{
  "d_model": 224,
  "routed_scale": 1.0,
  "norm_eps": 1e-05,
  "beta2": 0.99,
  "steps": 10495,
  "dataset": "wikipedia_en"
}
Below are experts of layer 4 (counted from 0) of a mixture-of-experts language model. Rows are named router (the router's row for the expert), down (a neuron's output weights, with its number) and show model dimensions 0-223. Each number is 50 + 10 x the weight over its row's rms, rounded and kept within 0 to 99.
After each expert's rows: a language model's description of what the expert responds to. This comes from a sample of Wikipedia text that the model never trained on.

# expert 19
router:53 39 52 59 35 39 53 63 53 61 52 47 47 49 46 52 51 56 41 51 57 53 53 57 52 42 44 37 56 34 49 52 74 39 59 63 45 62 50 39 50 39 43 41 34 44 45 44 48 46 41 55 43 55 53 39 41 41 37 48 30 78 60 43 45 32 45 54 45 41 39 54 50 40 38 52 59 61 41 72 64 52 45 61 46 60 58 42 49 59 46 47 54 55 40 56 60 50 41 52 52 46 47 59 54 35 45 49 50 54 41 52 63 59 45 56 40 60 48 32 48 41 52 53 39 46 23 56 57 45 48 38 65 43 49 70 29 55 44 43 55 75 68 54 48 43 57 38 49 38 67 42 52 64 45 53 48 44 31 48 46 34 53 53 36 24 56 58 62 62 53 71 37 59 48 51 42 52 62 54 63 56 62 59 51 62 62 75 46 40 53 36 35 48 50 65 46 46 48 58 44 19 61 50 43 38 43 72 49 51 47 45 48 50 53 53 58 72 32 39 60 70 47 47
down1:53 50 51 49 45 66 51 43 52 45 56 33 54 52 33 47 34 59 48 62 48 57 50 43 31 53 29 46 38 23 20 42 48 35 42 54 49 64 54 42 53 57 54 41 51 55 54 62 44 24 36 65 31 57 45 31 47 30 43 54 56 50 50 43 51 42 36 46 44 54 52 36 53 44 34 76 62 70 51 48 50 45 68 54 49 54 53 53 55 65 48 58 36 68 50 45 24 50 46 54 40 51 46 60 46 38 50 55 54 63 67 60 49 52 66 60 44 57 55 43 41 56 42 40 66 69 54 65 47 35 53 49 35 48 69 50 34 51 54 32 53 38 42 44 63 54 57 37 42 65 34 42 50 36 60 58 44 50 46 51 59 50 44 46 50 60 58 43 51 47 53 43 52 53 48 43 55 49 59 39 21 38 58 51 42 55 52 47 42 44 45 38 56 51 50 43 45 55 60 34 54 41 55 32 43 73 59 50 55 42 57 50 74 42 43 41 57 54 55 47 51 60 58 51
It responds to: Word-final suffixes such as -ations, -ments, -ities, -s, -ers, -ing, plus the words they, people, members.

# expert 37
router:39 58 56 42 41 51 46 50 60 50 49 37 27 41 58 60 57 46 27 40 38 67 58 43 57 57 29 62 52 44 55 48 57 51 42 55 44 43 52 42 50 45 46 32 44 63 47 49 56 29 51 55 61 42 53 46 48 42 56 33 56 53 54 58 47 65 58 68 43 58 50 39 43 61 49 44 52 56 46 47 40 44 61 45 54 48 63 49 50 64 56 63 63 45 69 56 51 36 72 60 38 57 35 55 60 55 64 42 47 54 32 51 63 33 47 70 40 54 59 56 57 44 50 47 52 74 52 47 53 50 49 43 41 48 52 38 56 54 32 40 35 41 57 45 69 72 26 55 42 58 67 63 67 56 56 49 50 36 64 49 47 42 51 52 56 44 60 38 50 49 54 46 48 36 39 26 48 50 38 60 54 35 38 51 53 47 78 50 41 60 61 53 40 51 63 35 32 57 33 49 34 40 58 57 59 46 56 61 48 57 51 40 50 48 43 55 28 69 71 50 40 56 63 48
down0:35 49 53 31 43 37 53 45 33 34 58 59 29 48 63 48 53 46 49 52 48 57 46 43 69 56 48 51 47 62 43 39 46 62 48 37 54 54 59 38 48 52 60 40 49 47 58 53 53 48 40 49 66 42 50 71 49 54 65 39 29 56 46 53 51 49 39 53 59 45 59 50 52 64 63 46 57 49 45 57 64 40 47 41 35 58 49 62 56 53 57 52 46 58 40 29 59 54 46 53 58 24 41 66 52 57 48 61 47 40 48 42 63 58 38 49 44 64 54 40 52 48 69 46 38 49 64 40 61 66 49 23 59 31 40 40 36 41 52 44 33 60 55 39 41 61 41 64 35 44 57 41 51 41 55 44 43 44 52 54 51 44 43 56 55 47 64 42 39 66 84 57 45 41 35 41 59 39 39 62 48 43 45 34 54 50 58 56 35 37 44 53 47 30 44 40 46 31 52 37 53 53 52 31 51 42 60 57 53 56 54 66 33 69 44 40 49 42 29 31 49 49 52 51
It responds to: Tokens opening or inside quoted titles and dialogue, like "The, "A, "I, you, it's, whatever.

# expert 16
router:60 59 55 54 44 52 61 64 36 51 45 54 49 57 50 58 59 36 62 47 45 52 38 31 48 37 40 52 61 44 53 45 35 59 70 49 23 47 37 53 49 50 58 55 57 52 65 35 50 48 63 44 37 46 35 47 48 50 55 54 54 48 56 50 45 48 56 39 56 41 50 70 54 34 49 60 64 41 51 57 65 60 43 71 54 58 66 48 60 43 54 62 59 47 55 51 52 53 25 80 30 61 33 62 65 59 69 39 59 47 57 46 49 51 47 41 47 38 28 56 52 35 70 35 71 36 41 50 48 65 44 53 39 61 39 57 41 39 32 49 63 39 54 56 48 50 53 42 53 39 43 34 51 67 35 53 52 46 59 50 69 38 49 53 41 39 48 56 39 61 56 51 51 45 49 41 59 33 64 41 46 41 53 54 52 44 53 40 57 61 48 51 37 43 35 40 66 43 61 61 48 54 43 41 47 54 53 49 70 61 47 55 62 34 52 45 41 41 64 43 59 38 27 45
down0:64 46 67 56 35 43 47 68 50 44 56 59 69 38 42 65 55 51 57 64 51 40 36 50 59 59 43 40 48 43 45 35 54 36 40 57 37 51 59 47 44 48 50 53 43 50 30 33 52 41 60 29 51 47 42 59 50 50 40 50 42 77 43 43 64 44 55 34 38 49 43 46 53 34 50 44 37 58 54 41 57 33 55 49 65 60 53 44 11 39 59 47 55 57 58 46 50 51 60 44 41 56 55 42 32 59 42 46 67 51 62 52 66 62 50 40 43 55 44 54 50 49 55 48 41 64 55 47 61 52 35 42 51 54 43 59 40 47 51 44 60 56 39 43 32 53 34 41 56 58 56 48 58 66 51 70 57 65 61 46 32 53 50 53 51 42 26 46 51 35 33 68 44 48 61 51 39 46 25 46 33 53 63 45 48 45 42 44 47 45 49 37 56 49 38 49 41 51 45 31 60 61 50 64 61 64 36 77 36 50 55 38 51 53 65 54 58 49 46 57 47 44 45 55
It responds to: Leading hyphens of bulleted list items in infoboxes and lists, plus table pipes, equals signs and labels like by: or Genus:.

# expert 39
router:52 46 57 52 38 47 31 49 35 54 44 49 41 47 51 40 55 64 58 57 50 54 38 33 51 47 53 45 42 49 58 44 39 62 57 51 50 46 47 47 52 59 31 60 63 51 38 56 38 52 59 50 36 50 42 47 54 58 48 65 46 52 42 50 47 53 60 47 59 44 35 56 52 33 47 78 52 38 46 52 67 53 48 49 29 39 50 46 46 56 45 66 58 39 32 50 46 42 44 51 44 67 51 39 50 54 48 47 47 48 53 54 55 47 54 40 52 44 41 49 41 52 38 29 54 42 67 60 44 66 41 73 55 51 46 59 56 60 50 60 53 62 57 67 70 35 54 46 49 41 43 52 38 43 44 51 41 52 46 48 48 48 46 52 53 56 39 25 44 55 58 50 37 44 39 38 51 84 56 50 48 63 48 52 44 44 57 68 53 43 36 62 43 57 56 60 62 28 57 72 60 32 37 43 48 78 67 66 49 33 52 64 50 28 36 49 70 48 51 55 85 40 47 45
down2:52 62 54 52 44 50 46 52 33 37 55 57 61 50 55 57 52 69 45 60 58 29 43 42 45 46 59 65 52 58 74 35 68 43 33 45 44 29 51 55 45 64 50 49 38 43 47 40 63 51 52 45 36 58 53 56 42 55 39 58 41 66 34 47 54 44 44 70 70 41 37 33 48 55 52 35 41 53 57 48 50 53 53 57 55 57 40 55 43 50 59 65 58 64 40 49 58 69 37 41 56 64 53 48 46 48 41 44 35 41 55 52 51 56 43 37 57 50 50 65 48 47 61 43 46 51 66 37 56 32 54 58 70 54 50 46 51 60 56 52 38 51 62 43 54 74 53 47 56 45 54 26 41 46 50 62 55 73 66 57 44 49 52 63 65 52 64 55 56 37 76 41 61 52 55 45 44 48 33 46 51 41 49 52 43 44 42 38 57 63 39 51 40 48 41 52 69 60 54 38 64 50 50 48 39 58 42 47 54 61 48 48 45 53 56 48 67 39 37 18 28 33 47 37
It responds to: Line breaks and sentence-final word pieces carrying a period, before headings or lists, such as series., ation., s.

# expert 42
router:47 53 50 53 52 24 40 43 45 35 53 31 51 39 56 54 69 49 33 61 59 56 61 43 46 62 42 40 62 41 55 46 49 53 56 43 54 60 57 56 56 46 44 63 28 48 49 40 53 53 49 65 53 43 55 48 62 57 48 52 55 59 41 48 39 57 44 45 56 53 42 55 58 35 57 36 40 53 51 35 45 42 49 47 38 42 33 42 64 34 75 59 54 40 42 43 49 45 47 33 46 45 51 39 41 38 21 48 41 46 60 57 44 38 51 49 56 69 67 66 51 39 57 59 29 36 64 47 48 67 54 52 55 54 36 55 33 60 32 40 59 46 63 29 40 51 67 24 22 43 51 71 46 41 51 46 65 47 47 48 48 51 44 51 42 56 46 61 46 35 38 51 42 49 37 51 39 61 62 38 55 54 55 62 50 59 43 69 58 34 41 54 72 65 59 44 58 59 48 51 61 58 43 35 48 53 51 42 38 47 54 47 50 31 56 45 58 43 43 43 49 44 61 56
down0:57 58 53 55 50 58 44 62 50 54 53 62 37 66 42 52 57 46 58 21 54 53 37 50 44 80 64 52 56 70 75 55 41 50 48 72 62 60 49 52 41 43 41 54 53 51 52 28 56 40 56 34 47 54 27 55 38 46 52 52 67 51 49 56 50 65 60 38 41 38 49 51 61 59 42 34 43 55 39 70 53 50 48 57 50 58 36 65 70 29 64 44 51 44 45 68 54 38 43 41 67 49 47 60 58 52 44 60 51 50 55 47 42 57 51 45 39 75 63 64 58 35 45 43 66 50 60 44 50 62 36 60 40 50 49 50 48 65 55 47 55 47 44 55 48 54 52 40 44 77 53 54 45 52 49 54 59 61 55 49 60 51 38 61 73 50 65 54 58 49 48 43 52 38 52 42 61 48 59 59 58 43 39 72 42 50 50 57 46 70 47 43 52 58 42 49 77 49 38 57 68 53 26 47 40 59 60 54 43 54 45 50 50 48 50 52 57 40 57 50 55 42 37 34
It responds to: Lone capital letters starting a word split into pieces, like B in Bound, F in Ferguson, plus od inside scientific names.

# expert 43
router:41 48 54 39 46 34 55 49 54 45 51 43 55 40 59 43 58 41 42 67 53 58 51 37 49 45 52 41 57 39 44 46 34 54 53 35 49 57 56 59 37 65 42 71 50 43 17 57 53 60 45 59 54 57 50 56 63 59 41 43 67 64 43 47 40 45 36 51 51 51 53 56 52 47 67 38 48 50 49 42 64 51 68 56 50 38 51 54 59 36 59 47 63 46 41 53 54 37 38 47 54 58 45 31 47 49 23 45 42 41 59 43 42 64 57 53 66 53 54 72 54 45 66 36 39 32 53 66 61 73 46 54 50 62 41 49 39 41 48 48 51 46 56 45 29 60 57 36 38 33 42 59 49 35 40 38 46 47 34 57 40 58 53 36 52 49 43 54 32 31 61 42 40 58 35 33 35 47 52 31 56 40 48 52 55 64 51 61 52 59 53 50 72 56 47 61 54 55 50 59 67 44 39 45 54 72 44 49 41 55 48 54 48 34 57 39 47 50 45 32 43 30 68 57
down0:47 48 62 50 50 53 44 55 49 73 51 58 44 52 47 53 42 74 46 42 52 57 55 52 35 45 70 58 45 50 59 48 72 30 51 62 60 48 58 41 48 43 44 43 47 77 38 54 54 53 42 41 43 57 42 59 64 55 64 42 43 40 62 31 47 61 70 42 50 46 37 59 38 62 35 41 53 47 55 41 66 50 61 45 41 53 48 55 57 50 52 39 54 60 37 46 57 45 56 66 42 46 49 57 44 41 57 43 41 49 29 48 53 59 55 40 38 32 36 49 38 40 61 52 53 51 47 54 68 54 50 58 59 37 50 45 44 61 75 58 33 39 44 37 49 72 59 54 40 60 24 47 47 52 66 54 52 52 47 39 53 51 45 75 53 42 32 61 54 45 56 51 38 41 45 59 40 55 59 49 35 53 43 50 44 47 56 51 47 78 55 47 48 52 34 49 57 41 58 33 43 21 55 58 58 74 40 53 50 41 38 53 25 62 51 42 55 37 59 46 52 56 46 44
It responds to: Single capital letters starting names or acronyms, often inside parentheses, such as (ASC), CMC, (Germany), M-itchell.

# expert 46
router:47 32 56 30 45 29 63 54 48 42 37 44 53 39 65 49 46 20 51 58 55 48 49 47 30 43 43 38 45 67 60 48 40 62 38 39 49 49 46 38 49 52 51 62 53 64 33 62 54 52 35 54 43 50 49 51 56 41 40 37 70 62 47 38 42 51 37 64 70 44 52 56 59 64 45 42 40 57 56 64 50 38 61 44 46 59 37 37 53 47 70 46 47 50 71 52 47 44 54 42 49 66 52 44 41 42 45 58 53 54 63 52 44 53 41 51 58 43 58 49 46 52 48 31 49 36 56 49 59 52 60 45 34 52 52 57 52 49 51 29 57 21 39 24 35 65 46 29 34 44 49 60 46 36 45 55 41 60 63 44 45 53 46 45 63 71 36 45 34 41 44 27 51 36 45 46 38 59 61 50 41 43 45 57 59 58 49 60 50 43 39 50 55 63 49 30 52 52 43 46 51 65 46 35 42 52 45 41 39 41 39 51 43 44 53 54 48 43 35 42 31 55 68 50
down1:39 66 56 61 59 56 42 58 58 37 67 45 52 43 48 42 56 43 37 58 63 38 47 51 50 55 61 63 60 26 55 50 67 55 57 55 49 52 51 42 37 50 44 34 43 58 55 55 42 43 41 56 50 40 59 44 59 47 50 53 42 60 52 43 49 53 46 58 46 70 47 45 60 45 43 31 62 45 49 36 56 28 51 63 60 58 51 81 55 40 46 71 49 50 52 52 50 61 49 32 64 57 42 49 61 71 48 35 59 37 41 43 46 42 50 54 59 55 45 57 52 39 56 46 32 30 52 44 53 54 38 41 50 73 43 49 45 39 28 36 61 38 36 43 44 66 53 37 41 50 53 42 62 45 53 19 52 52 54 53 48 58 50 43 52 58 69 51 55 41 65 61 67 38 49 56 39 49 45 45 52 58 48 60 40 56 48 46 61 68 47 38 53 35 52 44 54 62 66 42 49 56 46 49 36 42 50 43 74 74 43 53 52 48 56 40 54 62 76 44 54 50 60 68
It responds to: Capital initials and early syllables of proper names, especially foreign names, taxa and place names, such as Patria, Jalpaiguri, Di Natale.